Experts of a small language model.
Size: 11 layers, vocabulary 8192, 34.5M parameters.
Training: 393M tokens, 4289 steps.
Below are experts of layer 4 (counted from 0) of a mixture-of-experts language model. Rows are named router (the router's row for the expert), gate (a neuron's input weights, with its number), up (a neuron's input weights, with its number) and show model dimensions 0-127. Each number is 500 + 40 x the weight over its row's rms, rounded and kept within 0 to 999. Numbers have three digits each.
Before each expert's rows: a language model's description of what the expert responds to. This comes from a sample of Wikipedia text that the model never trained on.

# expert 46
It responds to: Colons in titles, fields
router:494477433530516475517520553508502515524493570521487487404524522437436502441530547470510506505566539465503486523529506550471470458530473569556512640512510460442444456513494526519547479446444500549536414543592483505463492543455489495464512488427515486529464483480490523500517518456471501572514527528531525537495552489492495519505474565528587562468536489550441474458525511502618487487518
gate2:513469516454496476526446467564474513508612504499485511507614580465475450453460585436497494512449482503507459551497483475525485483481455426476481415506465523496465505527492530521480502553483506508518504449487447510535470481497527481486379543450452514572537452483440497526467474431505431520560479484510389508483538542471467495518483564529485502502493429478539506491517562444510461558519
up2:486425555547542482489491521495515520530528527540393504505538551491519469485474564516489546535525515497505483540473515500511469477577425489459440382535495492478498499518532432461493543528467495524529515460493483516528414513491562463566435449493523485522493513543487547510450513447530427490509557442486421517499531512551477490477448515487568500480540427459603450505565546449540518579510
gate3:479515482538487453491500489514579564456535498506467438483472485366480444496542477464560493486506570411457475521467519515535429459520536472539468452484502488456507488479505530509542427517417486554479518493477543530486441516552463521478544485532526457531553463444469541532563502493525620506510502588500436465532604514450517535544555504449479489452538501503482504497513509456479532528470
up3:529527472577477471523509429447551594457475462498456478466451521476428487494509458462532447484516558468465499453444517468494469545536574466474466512506522515471497469431494458432511423501483500578464481514500622467501497483562441506525463507536493500499496480477449546499553449525536609498498423520508496517564496518470528506522529509433547545450518531496431527530582502432467507524496
gate4:473454460405527440507521482512535519522521482530472467509460482430477504530546585456449465552468470460515502564499465532474465446414488537507466473523562408459458488524501557535464486446408496575506469501477467524528500539446478499475455530457495462521449426496490470506518572419556550495437550541479477483471520506513480522583435448499434515465514515515543491501520508497540534561434
up4:535515476580481514518480524447466440487458467508474468519431525491505473551519486463499537460522471519476578494453415474559490522494500442511559507455429567550482445513464482429557512433498506427474503500540473516542547466531483475518499620539568460436527486543438478503453523531488419478508494515490586492519507503460538443476571470526510491542459501491478581473438488546524453439485
gate5:550485455467537513494515451490492472503398496530512558478444517520485501488468542402496459494506510522492493502587482472492467509459426461507467471458554484490542443515470531567489462520468541527440427510528396509399491491512495533547425529480486464482490488512509541466512471496505489488484436477521493478645487519403533504466510439539532592580517551518470526478536526482492486507471
up5:470579523475517490485512509509512444494505399450506523547509484450448502497511590493511451442467446518513461508518545501445438540493495440473454501473469402499547480451467518518470504462444483491462571484531556545501559494403470568445452470513502501570516458495514499543538531465548502512461580515467475439554510464492431475519528499510496488523553595505526486442460558494538545576535
gate6:478491515503530547473450476531562517496541486456473485454475493505510527501468477466492462522483479540496521495495499474525524412438528409534481529441490519558471534536486431429495480532502566498492428461628506542450428577460504556500455471481509523503454450489529499508506460540573448528502533539486501458493481524522551454435523474541458540521588559567530506389452495510492573467479
up6:555449486457488480529497457550475486530483496444554525548517491536436409508447568509476457552569519523500485501536585495473513589525488498460501459532541439429560477536455548539489521478482412485510563529475550456483551439533468468468490551450448530495375450487501510493507461419474524499489487472532497470480503524475486600581452560487481484484495476475487501550479540464513476513495
gate7:480464458507507564511556521608516560545509522466493513594580485468472492480482511406415451517540582556495485483604440447513458496457522476501541454517508527486573446534534502547453454550495489515498456464519516507492526512498490478487488532499493497504443480506441497513507452468543391501547537485516441486507539467455511490483427494542564523584469491495484445440453535506490504472447
up7:503566482451473492482561580515472537485565515518489504472486453499515593512561596498383560532536568441527485487515497446539479536454449536530513476539474503539517547480555481510448459503511467473464562533461495490470523491443567453503510461476440474458524514446546412534436522485511488504532505509503518579417568472532474545473467503508527437494467499470495472446491486595470523495500
gate8:470390468491546473515511494489502495488426472505535516505366490554519461515552549395553517485592503501484548479557493419509494560533506491502520492443574535506477510456488558509458457493466541519453474486452547515487519478516486445504499479507445500522504624448483474505492498482515481377442508514482522538531452506476494565519473451524533453540491464462488488508510422530462503510527
up8:510496466498467494449571454496468519477531520473505497526511514529492527504546536484493537517420514370493459442483447472469514523437499419523520573516519554467489469492548509491521469521523573499475507488483470504560475516526521490490474509472451477518408497468481542425461538477465528490523448443510537405523526462505575403498422555478460577469431487551505509530467517513393499556524
gate9:466531449472540464458514470488472505516500525555587479456575469465510476523481492466469454552483598519493446466511535502467493517493501411512470466483539431545553487508518440537466495522528501520451466470492566502471549479463488445474380498466448423591478473476510493521411479519506449480500425587490459548513536533478463499443503505513481493492520493510532493430508497458406433514443
up9:468425583463495537504489533505494524528483415497407481578449468484565530542531525569514530478436455431473469450522435465498566513492448528531518530468513483494508504481488451526480432512494475557485539502432471515531520551425482585545495531470514467529512477530466492422484499495479541468499538432444521491567491465545484461497509438554531581557507524562487566585473495501477524513472
gate10:552443520485507517490511530464495470543430516511496498467563478455498560539425485557530514462467510507489553439457505520476494465593473467568497560422433509529488548479500541506491590509466506436469484508523577505544468535465576497461501468505521507514457511506507528495567407508471502482487391471499552538498546461511524472421450544489506459551592517496517583562454445489495492532513
up10:550486508527459486474526544500515480556498521496482537489582480469519566501501450517537600538434464443527572470440485505560455444581481480539455568453494432478479498434499534483475505540433499434503501507543475479551518487479551437437534530468517462491462527521461542546542468483438454520498450432515551556453489470515559470443437552496522472543545498535563536493447463537571494517522
gate11:508498454486493516530558508468514532457481504390515469489516528433534524525455571534543583534467521503490592466528492520547454471521499453589528519451477462537510544445485484550509508563471512502502474471498592490497493526475558482507552440443459482498511505459516515532491443490540580502489464523500558519486484505471539562539442522485473451440572578555458536484451394572455470505495
up11:527529447536462481567517547433513488418464536419462502443526557472523532478515526548552562541455480485529569506516464529499446486517486459539506524522477453496480542423467500537465494569455462479540464522478542458531500485455537462472572437483478496484537514461530521568498455467481542538462486476536554534477484510461551555544484535439465439425589559520459548465495436591491515470523
gate12:558498485514520567512526510497523529585480515537436478515501556498442420475471462524556488486483460474479498541508515605475534458560521516509527495483434524470533551479477497510559446525488539550407462477468473542539452572565488486514518459460505555514521457547538452510493457434570522487512425496471465541543508543522402428507497534500475575602537518513559463541516501473523543503499
up12:550475488507496507529523431497549518576524495496454443523506468531501527544518458553592483532547520456494473458479492492481554477525573502544606548525496445518481496526503488496511450456454488519485478493531550566514460559597421496536525516502573520481476449532478452559486502459519441465492443514435482527529536461560491397433498463545542549529557435479559479519552491469527452502457
gate13:495464477485530476522532534433525571478480506546509487590506501405531476532586549524509526489509583576483452508566491452513473548568453430493488536473510436542524499514460621467506498506531504478459468499477558479484511529469554486563497446463465461525489516586491473480485471494517568456525476469505493512575441439442466517486464442538503454534504496569582510435522488481502480538487
up13:496466483480483468507480611450558452577602526498451544497533484501513526484552555473562583545460448409471484590511433527499430439543530568483486482509402538491544535506539437533498472544440478519483540525452490517506502538498492521532518506515436484481518489488591475496489513531450515482549538403454485488526526523532507487449480545502488518505469501484501510549479485589468511492482
gate14:450593478499553489486496539490517478503493510495497392479418483421514551524505499463500482442604487556478475492516417535441485549430491543482561473514508571512515555464509435465498527436492519490505459474470507508498517560497548495442517461460478520500529528547532460552410460446505478530536532545436501475487502436560408521465465435525503525502501493482437542544476430470470477517470
up14:522513504520484482479533536497492467482521577487513502517532551482544595471400507454450497500448483426502500489549438497585432551550426484449507538525498541489523498507569510528475486475434477499547497471513470508527517473524475414526452517527437493515431644492487556507491503510470562500505452473491509450550572526497465496508524515514447491480465515494524587496486526588491520575566
gate15:484555453529505520491468527511484501495532506569451537466451513518490520516483509502570544470489481528493490502441565507482516525451560501500520554492511466540523497449471441520535518568564502481437467470550532522432486496495474572550524508498462479423590485459516442487494516554588512515481506569507545599560469477564631504488533453522554537515555478583530476441505446506435485486472
up15:434477485521513493514436558564548547590526506399506502464471463517512570485409425428542497465497529536501514505567471452537439498476556416512478537492539494517507539484539559475482476505460529551514516505535470539431469485482489513486502501600509478499511586496460460508448492595490535496508535546490557486585527551499524529445514439503517477542516537581474526458550492507475526518491
gate16:470535543527505570457546523557542530469601484490572511475523494519490549498446497482469481483442560553504524492471470486492503452435576440530521565477538499507476512477516536452493507546552462469543483474549492468539466509429516500436517499442546496453464531514467520541467399595525488491577504494505447399509517528473560478505527480504446538521461585558434460474479561484522513454523
up16:548493495465486539498455521462477486450386500509451519487475516533550535502517521608541520471517496543471508503561479470563520517583477603524476532503471548562534500526466534554531394500487550487463544521423504552522439490508575568518493536508484472464464520464469531473555520491487515496485463425478537526516501434467454500476448566594546434550482528498508538493452452520484476518477
gate17:463471497514539487541572525460492495558498478508513473511504386473471419509470466535383495480542572543491467545490556562493526470526493515469448471536476483509520481605514489535497512528456473527413507509536504484503467545456481485537523537505530453571413488477496419555514510471499555479431570577471496521419550515478471528464525464458469503463507509483489507469463524543486493508391
up17:514510527489538486488497481520481476464546485560417536429515537464557541506504499485542490539483479489535468451541473450461571475518429471542559458505526493464503532447402478455429506445549534491506526500501476485514524547528521566430544432449493548517461581471487484476463444521520442497510457364475572507575471515498532574456461481521538440502537530530516525506485448496509576516512
gate18:549511546528464481452555501558512553528526475555480437497509551496457498499490415546559475530528546455484431434565548459553456544503561501520486450508515436505489487557486485526514417499488489516479438466466518494501423530475474452520469508456565546651528434517473516506425468502568522499502447495486511419445531490492510526476487547479515528486552507487587513491568476490504466489498
up18:470502440427509464465438607498505462422453530458530476515541423508534505518460500521448497426511525524528510529565416461451530522476419484476514537495435540503470538527458493544504557544563516443527546498526481513474512471525519413504510574555508482549486548467493543498490568507508464484507459567543510506478456483471503498457501465546505493548411426488490471468461513598532560520502
gate19:501453505496523458546510525455504576534581504483522453444568506526530546485544475571531530428558536500475527546516571472535515482528569510447485478469519511496472532525562447526502542540553518508496512443521446539450436516550535437484572430476473513508534498522487418466519555491456451526522536550480519529499474475580518524482370513496519583554525447524561473531496438479507498484478
up19:534497495495493500502521473524481409492509518566476499516475513417555514516470548415478536534418433519496503493461457461597559556436393437523526497495490577551471511510564544517466550490551468480539479484500508497515524459458482432520490501472437561533470459511481557551488486503554471495542459515526455458448568543484476501504536493550489428491423455457441546429466494522501454507509
gate20:535436549494478532494508519539502505463498471502598525495563507552498526492486536512545577564475528588507533502434552486616539485518547507583538507512493494499511483528449543494513450533489460483461544525534499484535410483530528451520524492412487560436474557515472561528535388517512496518533440543525478539505553562467478539482537563512504474549483484553430527456450466519531523479492
up20:498517499580498480487429486492480471438492490594483520491482524479463450504586496564508564511467445423500450492462487529484478455448399510509504514520477600450535413480500512474537486411521494505489512498512453478541546508533479539464536489488570440431506479519419511474534577494471531501422547469482496472534516576492436488534575487518516446465530479499451519515525532443559542523507
gate21:536497389422531494454509458444507450490544478481450509468514493537448470483520543463530467502499501435496511528535553497565516478542499416472471498513534487510494497460456475509517503470533474521508492490485430575521491461491499429498543518493505486530572474426545551502501538418526498504533620485485421465565571524503521548537490483472451569522538538471483469497433533575434413541498
up21:540518531511495489574454572509499488497460540503509543545459479542558524521555561505473438483544481553506471500489450506465529481455495539517588454558462530566470545556559511474551547436449549484548496530464543468465429517536556490556444483561471527496452562548516451484435526557533483455462481481497564512447500491456426544491511451515512447472458448412543512473539444487531554514506
gate22:476539452471495529551483492496559449513526519488437406503421562484451440481508527483446471445475474436513526541508478594505498454446470487515478525503571462472451470493463469539515551501483459519521473508481435483539493480553514570492419466479508489498544468469564461477507535418573509528474493551478372515517439459437499481584500496543468504475505563548471485571465548514493502522504
up22:451533478531515566557442444452506455540524518459513426483404551480517445510500553520463461431574487516514521543437489564504483495479480458535513489525534456486472462513509453480519587499438480511503514478542527469476511509556515598502412522452537485476469482538543453524495500418557492522504496532464443519419458450444464519591498460515461473411497488559514511511518537517487568533511
gate23:465542551491546485499487491434514515489560516534449466488435485495482594524553496442510477499493477411501518525484511565507500469540509606500515501518530562549473538492591477503542516417445526495514509565555485519483442546481502477535470416529476559520509478451547539522521530512482512478499530427476553609570465524587547510458497453495516483489513554466525531566557455569513501488518
up23:414507468521509514551482466530510519472566522549554436472522588454455499501436455446529552537542487421516536552493631533508506437510501571540484542509558514492462521523515498558531466422482459531527495532503490488492564533510423511442442440500508516468518493498505505546505520528504529548464452561533492521536433589550588463498489492508508460470525510493419519500540461481542483515536
gate24:525490535476511515532437608536541452549467456512491483459480533499474441522404546536552496547546473508511528569472481473442503499446499449538502414450510517489455487493487471470466524522477471514500542525558462531496536526504404559523457509409609510452509486386565453491513433499486486534529436540473453460454516550457497510509518496507505508505548503518525583541484434491504497481500
up24:484499474452494514563549482499554506466526527462503503532504479508517495475514517440463480494504514487497450575561377531517442510440597527511515476575552422476509433518534508544506484475475528490511496453385536485497402522510532488443560522526428493514530509572521484502536541428480464503406541447513571534534529452483490492506443456473452582502483509495480459499480525506462560521512
gate25:468547474514510542542488443411556458522496500450473391501407551451504479531502541536469492431499494444511637504495421549515486499438468440568498531494508451518476504489465441477518506491514486497515482476535514475512482497539501550582428531446524502469494464486552444517476501435539495507500476559466465547455442437484489486554469480572494520435523556566461521519485476546471504499523
up25:519468550451512504446504522547442555482505470527553580521575400548559500502501486502552530551528536544465418428504560404485539517590543503477538466490470506541535526513468525530490468534550544511484499505467511551480550536461504414442557456501433484561502514519431535467478484559453523451495518420506528468521563521548530501460494515479513507577485446466545508513473471458485469500484
gate26:487507508445535532450515487484503585499548467511506517519497510514504532564480627503497475533529557559482533519494504469489492542511545534504515491480486514539535400558502462573550491476514526527465456472550567489521560548479557467572471495413380496491542424495440514494439454534535464454499476466479490542545520501511583560441469459511527500511550476450506445445523490566470524532502
up26:461529578439489504477468461498497504510502456494530543516564543553512559528499584537464453563424440472504476544529485474473524512467494469502520473485481474571468446515459484591539513467467487495493442563442559537552530509451552576508500514391482497527435490456436401545545552517511536482487532459463489525533473537476450490522485540550525469551543480434462521575536542515468481485502
gate27:528511434455525508538500504492521557543374449415509479541512451563487494566513474527466520488519521554507578433531566501489507547538533501487456497507521400486488482493438522501494477423417531522513514540534523568496506524466458443474377472521525497485499531478498467463445461503543525473515514538521429482493498467557521518600493446466509467542516509533571497514454486484508423522479
up27:539529409488495526510515507538458491403493543513442500447582547501461518440523471479497551508498507425527517452577532459500468577605497490480488548458527530483486488435403495599469451475535457415554477515441488472508493449458499462434484527490486479475570546484479466486457546499468467544496496461529477481519529447490536475487504528475528491492545430479497402523483523466511439502484